{
  "num_hidden_layers": 9,
  "hidden_size": 128,
  "n_experts": 128,
  "experts_per_token": 2,
  "d_expert": 128,
  "d_shared_expert": 0,
  "hidden_act": "squared_silu",
  "moe_layers": [2, 3, 4, 5, 6, 7, 8],
  "router_score": "sigmoid",
  "normalize_top_k": true,
  "routed_scale": 1.5,
  "balance_loss": 0.000984,
  "balance_bias": true,
  "init_std_router": 0.0314,
  "lr_router": 0.00169,
  "vocab_size": 12027,
  "norm": "layernorm",
  "norm_eps": 1e-06,
  "tie_word_embeddings": "early",
  "optimizer": "adamw",
  "learning_rate": 0.0037,
  "beta1": 0.9,
  "beta2": 0.95,
  "batch_tokens": 65536,
  "max_seq_len": 512,
  "train_tokens": 481900000,
  "max_steps": 7354,
  "dataset": "wikipedia_en"
}
Below are experts of layer 2 (counted from 0) of a mixture-of-experts language model. Rows are named router (the router's row for the expert) and show model dimensions 64-127. Each number is 500 + 40 x the weight over its row's rms, rounded and kept within 0 to 999. Numbers have three digits each.
After each expert's rows: a language model's description of what the expert responds to. This comes from a sample of Wikipedia text that the model never trained on.

# expert 3
router:407542499561487524512523553563514571561447507500527509491535515493488515530553523517464523575499483471495461499503489529450531494541532567495489514481486554415472442528393498506495545462528543
What it handles: Digit pieces continuing a longer number, such as decimal coordinate digits, catalogue numbers, times and scores, e.g. 1365|32, 83.9|31, 5:00.

# expert 35
router:451504501534430517553492495499537528546526507520434447449555543425479518530551556500527523600509458505497478522538413511444440454525473541507555521489541542468547539498445481526486493511473474
What it handles: The word ending ate or ates (Senate, elaborate) and relational words like between, both, those, among, within.

# expert 62
router:478466516487471515549460482533475504488488505511525454479573501496523516509573532501459535611451476483513490487447493499472505471479524514549478582500510490484521474500468497514458546479510488
What it handles: Accented or foreign letters and short pieces inside non-English names and words, such as ä, ö, é, ý and k in Orkla.

# expert 21
router:472520511480473478566542488589490475479511497555462462484602541467479547465547537502534461620432476497509413505487491530441476493492523531480466534551528524421487475475453486508478549445514473
What it handles: Single digits in tables, money amounts and coordinate decimals, often after a dot, comma or space, e.g. 39.7, $7,825, 5.

# expert 18
router:503550510583473497575558458497522551498518504526510444449551497492532537541543494491457489598491472468483422484455429522454512462511525486510497532524509584441486486522422503509496509492479523
What it handles: Pipe and semicolon separators following numbers inside sports statistics tables, such as goal differences and points columns.

# expert 2
router:460542519535375558541481520509507480537458465466480518400501513484473526494512512522544547554464446405573461454462474561477520485578501527502482574449503542491532495526416540518523508452508556
What it handles: Common nouns after an article or ordinal, mostly time and sports units such as season, year, time, game, team.

# expert 47
router:466486523534421503505511530524522551472522428548530449439534509479463530507508506484522494586483495499504446472453506566465555501488531545510528535435489504445540503490453489530506553512532515
What it handles: Nouns for creative fields and works, such as film, music, song, character, book, television, director.

# expert 34
router:445515529516519553554516536554529496464446493532493413475554452497532527515548518517507493622506470485493486482498480505462512461529492547480540546487500464479500541495478467598484547457483455
What it handles: Opening parentheses and similar markers after a name or number, introducing conversions, scores, birth years, plus ^{ and _{ in formulas, such as km (20.0 mi).

# expert 44
router:473499506507440515534523492515494502498516511514452526513554494419481563500546546540499523624503436493480420535511411524467533463585502560544492519491535563449480499492433461579461508491537519
What it handles: Pipe separators in wiki tables, especially election results with Party, Candidate and Votes columns, plus bullet points in infoboxes.

# expert 1
router:487491504491474533611465476527473500502565514481520416450556522466468551569535506549476486584505474446518460479461461490505522493532543506482486536511500556474514506482452452608486571453541451
What it handles: First word-piece of capitalized proper names, places and terms, such as Al, Mar, San, Ter, often after a pipe or dash.

# expert 48
router:487478516494428539590509504525475509472515491515501431493580447451501518484508509520482491516525494508529458499455470536407494445551532533497509516490533538426513510543444497447524552454526538
What it handles: Mid-word pieces with r or l like ar, r, ro, re, l, as in narrates, Metrobus, interpreted, Burr.

# expert 31
router:446512523522427547567529488484452489585497509539553456497532536462499449512550556477502542541496461458497469527430505496447534523502496537470472529558523532517493531519455467548464507482500451
What it handles: Opening pieces of words that begin with prefixes like dis, un, ab, aff, sc, ext, plus == heading markers.

# expert 8
router:471515532470421505554564528492495520467501489528535456492535551498470538525568498455448527539490474454531465507486513579454468503581514540470479513463470540411541524503443495607480516498470441
What it handles: Lowercase word-initial pieces after an article or preposition that begin a longer word, such as rel(ied), rec(ruit), susp(ension), viol(ins).

# expert 49
router:455522528543439477580534485524488579486513478487472474492608528450432529450489542520506507548513503482530421555467438507448542445518500552495532545486508505487567467507463515548534516459552498
What it handles: Suffixes that finish abstract nouns, such as ion, ation, ment, ity, ors, as in secretion, payment, progression.

# expert 52
router:447526463494467529510492491507445503492501444517452505482561512529457546565493531551522510555507496556515481487493487487429515471560526536475578546452566469500459468527434470476501554418497495
What it handles: Middle syllable pieces inside South Asian, Middle Eastern and Japanese names and words, such as ash in Ancash, ay in Bombay, ah in Attiyah.

# expert 11
router:492465519522422525519538546543466506447467461460513515378554534443455507490546501505503499570456472473504438483486531509493488471516542525527478517494524513488469539451497471514517500489557458
What it handles: Closing == or === markers of Wikipedia section headings and the last heading word, e.g. career, Biography, Discography.

# expert 50
router:464525438525447556583515525551528467412513487478488451485538499487528507569557520521520473574522422495511484503485448538473535427505546503513440532537455546506500501496463471503477532485551455
What it handles: Consonant-cluster pieces like st, th, le, nd inside names and words, and hyphen-led pieces in compounds such as post-punk, Lot-et-Garonne.

# expert 37
router:457468494551450491529497468516471517497484470496486478420505441501526544543493517475503515553504510485522395543523466455433567523531516545538547490502525509469532515506498478517525551436560514
What it handles: Final pieces of surnames and place names such as erman, ner, ington, wood, plus 's after names and pronouns.

# expert 0
router:491541476523419490599543537538526516518488477528462437429540451451470538547587537526528501566512499512480457470503423564489467461520489512482417517499519479514481489483474447538410583451514517
What it handles: Adjectives and name-openers such as New, North, South, early, high, white, often before York, Carolina, School.

# expert 25
router:454507508516422482539566491541463493532492510536509472489542491474538479541534573524508513591470484488547448480487464503455523533519494606513494493501495541465511445506463458544531513416489491
What it handles: Possessive 's after nouns, quotation marks, and the blank before a score, date or code in infobox lists and tables.

# expert 39
router:464430499488446487568457593533524589462536510522455444522514495492470524495500508498513500519481474481548443489513472487417505480511494534515478503510490533479516515537430495570477528445504525
What it handles: Conjunctions and linking words joining names or clauses in running prose, mainly and, also or, but, &, etc, until, though.

# expert 54
router:503503482517415575534548570484519425474452461555500457450520520474453511470526527541544535562492526478501455515495468493462577442517532504521505552528539538456490493497426481523524529398508455
What it handles: Complementizers and relative words, mainly that, which, this, about, after said, stated, announced, or following a noun.

# expert 23
router:434563521526419537556518478531532502490478465529526455460538524477469517534547487562479448595469458469540457491445468503517522469508468517551470544496464505464528469476460463519501562416567484
What it handles: Pipe characters dividing cells in Wikipedia tables, mostly right after numbers, dates or ranks in sports, election and episode lists.

# expert 24
router:446538449489403520548535535514491511484527479522475469462589508499531551512537548517433473604434436507537468515471463526462462497530587481546471498535532552448546482489449544524482548460521527
What it handles: Pipe opening a new table row after a line break, plus markdown divider rows and infobox fields like born, aged.

# expert 7
router:444485534536445549526505574533523503510468497550469488459506524493512559493576557515505498543426464511574501443472532501422568514506512539496468558532514564458492487502434477543498540523510511
What it handles: Dollar and pound signs, the space before numbers, and pieces of abbreviations like U.S. or J.D., often in census or sports text.

# expert 59
router:480500532499389531571522501584490487505511476546481466469554502453482501491548564528463484597480519493544383466490480492462466458527497559492542530534550521436476488498449478544490523460563517
What it handles: Noun-phrase openers, mostly the and The at sentence or clause start, plus its, their, a, this.

# expert 14
router:507534508527443495517502556519520493512507495581498484469480490484501471541569501525475520551499474493559447457513495522441508442540526556496569499535482500489545468500458475495521513423476551
What it handles: One- or two-letter pieces inside words, often vowels like i, a or apostrophes, in transliterated names and terms such as min-i-ature, Shuny-i.

# expert 58
router:454531515506385536567551541530484514473444481510468440485515529523530552476530568495483521546465431464502430512465462472444507530547477576490467518524535481428503507497436487535485589472535510
What it handles: Present-tense is, are, may, can, does after a subject in descriptive text, often species or places; also word pieces right after an article's title letter.

# expert 57
router:455509483497430477572527516555484568549483445554448438483462537457473476501540499519563482581507474506513459523482484498460542507592582577503532492514544523492523472566459454555524495507556491
What it handles: Table and infobox header words like Title, Player, Candidate, Votes, Release, plus scattered small numbers in lists and chess moves.

# expert 40
router:484511538522388523558489532536508545432515470499484472436516502473509487490569514510531490559516476518457429479478513534466533468539488549536477537549556545529484500479485521547500562450507457
What it handles: First pieces of years such as 201, 200, 199, plus spaces before small numbers in lists, ranges and tables, such as Stage 7.

# expert 26
router:458558472498411511520487481520498491493535459540491424451571547445470537487591576509493501579431430407521489530542475538458474494503518569436480502511498489417513526497421521514538473471545525
What it handles: Double line breaks before headings, and word-final suffixes like -er, -ist, -ism, as in pioneer, ballerina, fascist.

# expert 56
router:476504534500475489521509503568537528535452493515470456461537465445499524519483487524504529537440469542539433484445397548426551496534566562516490561556483569471511495484435486571519533437531502
What it handles: Month names in dates, especially album release details and tables, such as May 12, Released: June 3, and release-related words.

# expert 22
router:471526558513356515518475509506512478498466493553448462442570512445493537502558500490490483571495466492530465485500513544417505505487535544471502526474507492476551526478446476509483516467513408
What it handles: Bare space tokens standing right before a number or year in running text, such as about 1,500, born around 1325, often in demographic statistics.

# expert 12
router:452466517469359535518537505516514500491503454498485498467542481485499484507515530486450463629455475511539459510466500498464504511572619532547510530465517559475489468515486448602478535452539493
What it handles: Articles and possessive pronouns after verbs or prepositions, mostly a, his, an, her, their, as in "was a member".

# expert 30
router:478530530517447506503504568504498524530494468519468486484556492486527527517526502467474474604453479438490391498509460481422491443464578514511555524497537511524538490552372542517534513495569485
What it handles: Final word pieces closing a noun, mostly plural s, es, ers, ings, and final e, as in prices, 1900s, Universe.

# expert 36
router:517560511519431548569503473497497538527505503525481454435592549490489500530595556525538471565495436458555436520501495490483477468545529513464478502496470533513549522535485477550502535488470464
What it handles: Heading markers == and === right after a paragraph break, and word-start prefixes like con, pre, inter, exp.

# expert 15
router:488523472519442471571516501516486482476595434529444503438547510498471517573570521471462512588514434515567401487466471520445490463544518554527490559505545505507552487504446459601476539453550459
What it handles: Small numbers 0–20 standing alone as counts, days, track numbers or table cells, e.g. April 18, 2 elements, 17th century.

# expert 27
router:486495540504462499562481561531456526504497500523476478444532513477435531540539540457469485593541487513553464534468499534489475498553585569527478503513545547480518494485424444558488606446537490
What it handles: Two- and three-digit numbers from 20 to about 180, as day numbers, leading year pieces, counts and coordinates, e.g. 22 February, 1456, 27 hits.

# expert 16
router:494537563490489517555535513542499459446553512540479454501536478478472519538549499467475506555456450489539424490511486533439536487546536522528489488525508534501546459475435425580493543446566495
What it handles: Single capital letters opening a name or abbreviation, often in tables or lists, such as D in Washington D.C., R of Rica, M of Males.

# expert 45
router:496498521503445492574570472537501547474460429492525400414576473527515506500503487515543520564468476482486448584529435551448508461561516505567467528441557493457531473500448514526513544494572506
What it handles: Word-final pieces after a stem, above all past-tense -ed, plus ord, ong, ern, own, as in appeal|ed, rec|ord, crown|ed.

# expert 41
router:490478535507459506539451468532534559481510454482486473440564485517486478539565535496536505583469482472563429457449458502489496459569537513551529504509552570491529481528423473501423528524511504
What it handles: Country, state and city names, often after a comma or in tables, such as York, England, Pennsylvania, Germany.

# expert 61
router:448503458555391503571499512577508474524428466533528482438489465445511504501558543499420551583457487503574469464505457532498484466569465484525495518528508546483536447516453433560576502486468493
What it handles: Number and quantity words after the, a or his, such as first, two, only, all, most, same, last.

# expert 17
router:433539478480426513560537559514518482507489520517521476502581498482524519498569522482464501574462414469568448496505489503450512454531513504483461514528478515460531541511487501607474527422486515
What it handles: Lone word-initial letter pieces starting a split word (p, b, f, d) and the modals would and will, plus subject he.

# expert 29
router:527519542545451489544591525500556493510505539514445448435543534527530522506530555517450495588468432485453472470513497565438486513544503551497588499506543558473501473542436470520484501436486489
What it handles: Quantity and comparison words before a noun, such as other, more, some, no, several, many, such.

# expert 5
router:472529481484373533502474471565530502513495496555468505479522575468512516515522535534458459580509426465548434537516449504443510494501508586544515505479498537446517534490441495476528584477547499
What it handles: Forms of be, have and had as auxiliaries before participles, plus sentence-initial He, She, It, e.g. have been, could be.

# expert 60
router:447544521530472508524507488545533540485454479511531474506556482473530471488477537476483484562467455472525436510478471503446498481492523544489534572498523543467509464483442470530490545416546480
What it handles: Word-final pieces like is, us, ia, atus, idae, ensis in species names, taxonomy lists, and foreign personal or place names.

# expert 6
router:462548520482445553529474447516472519467516491479465433440572488439451533541525541477550461550507528471502424555457463560429513493466534555529472516496539467470546491474454484536540566465535452
What it handles: Second words or inner word pieces of place and organization names, like Park, River, Act, Hill, often in tables and lists.

# expert 28
router:495536479529441521577528541507490528468484497476497507485556540481480534546529530508482466577469463443510519464435484489445483522483543546489480514514461553470557517465461455522510570510538465
What it handles: Opening pieces of longer words and names, often after the or of, such as Univers(ity), inaug(uration), acqu(ittal), Tob(ago), un-.

# expert 33
router:474510501473443510549525478522497496492469512517501476460542446472423532504521549515531508556471499452533458475448539529483498487494563555502490516430523532477522470463370443509532522532574506
What it handles: Line-break tokens ending infobox fields, list items, cast lines and table rows, often after a parenthesis, pipe or period.

# expert 63
router:400524463511438497582527454555492541522466500546473482485552479459570510527571480480490488570519511467534478517516525547423507479530555514540496477522513456477536435472438455533472533423591477
What it handles: Mid-word syllables like en, ber, per, ge, b in names (Kame|en, Gas|per|a), plus gold, Gold, medal, light, red.

# expert 20
router:466533543486458477525455527548481518468502505488505479400511474439488494522528507505510519632458409498557411507490510507460490505538531521514502569527527533524519458516445477559471534484505468
What it handles: Capitalized abbreviations, Roman numerals and dashes in tables and lists, such as II, US, MF, JPL, and em-dash placeholders.

# expert 42
router:466518483491436534568476497483498508530554516502518472454518497496492536526557527510469469592419433492517414542438512532498455506525540529522515540535515525443553531505458411597499541434529489
What it handles: Single capital letters beginning a word, especially the first word after a heading, a line break, or an opening parenthesis.

# expert 4
router:480545530517383456529533463522517570528517476511467506433487513471467533488499513513486538605501459553520467502512466467466550510501454505516520513453505534506540497496404481590442477500524465
What it handles: Past participles and verbs following was/is/were/been, often passive, such as used, released, found, held, decided, plus not after did.

# expert 9
router:422526481520442545557484456512467504489529456524495466505582471514493513525521514530447523539458497526513455501397463525412550533544473527469441531484543527421478523480420497503524555505562508
What it handles: Short vowel-consonant pieces right after an initial consonant inside a word, such as sl|ug, d|ow, p|av, Sék|ou, j|ew.

# expert 46
router:523530534502380466566496520509450498498497411500480441464513504476505512576558561489492496608454498484516484467505444521423519429455555502534462494486506497450507447552429473526520546464444471
What it handles: Prepositions and verb particles after verbs or nouns, such as on, out, over, into, up, under, in went on, laying out.

# expert 19
router:461491442540382509576498506552511493494538481523451441485530501444471550556577509533508499590469479482544441478531499510466514511549590596556518544513556533470489520544464463551497502432478508
What it handles: The space opening a cell or list item just before a number in sports and results tables, like | 3 | or ; 840.

# expert 38
router:423553502535412491586553515507452487492530470514515495493516485440475493536574504527469504548523445520521459437429489509460525474501562604515478482518544534487510487469458494604507500448508472
What it handles: Short word-start pieces or short nouns after articles, often completed by a suffix, such as host, al (et al.), cap(ita), mon, br.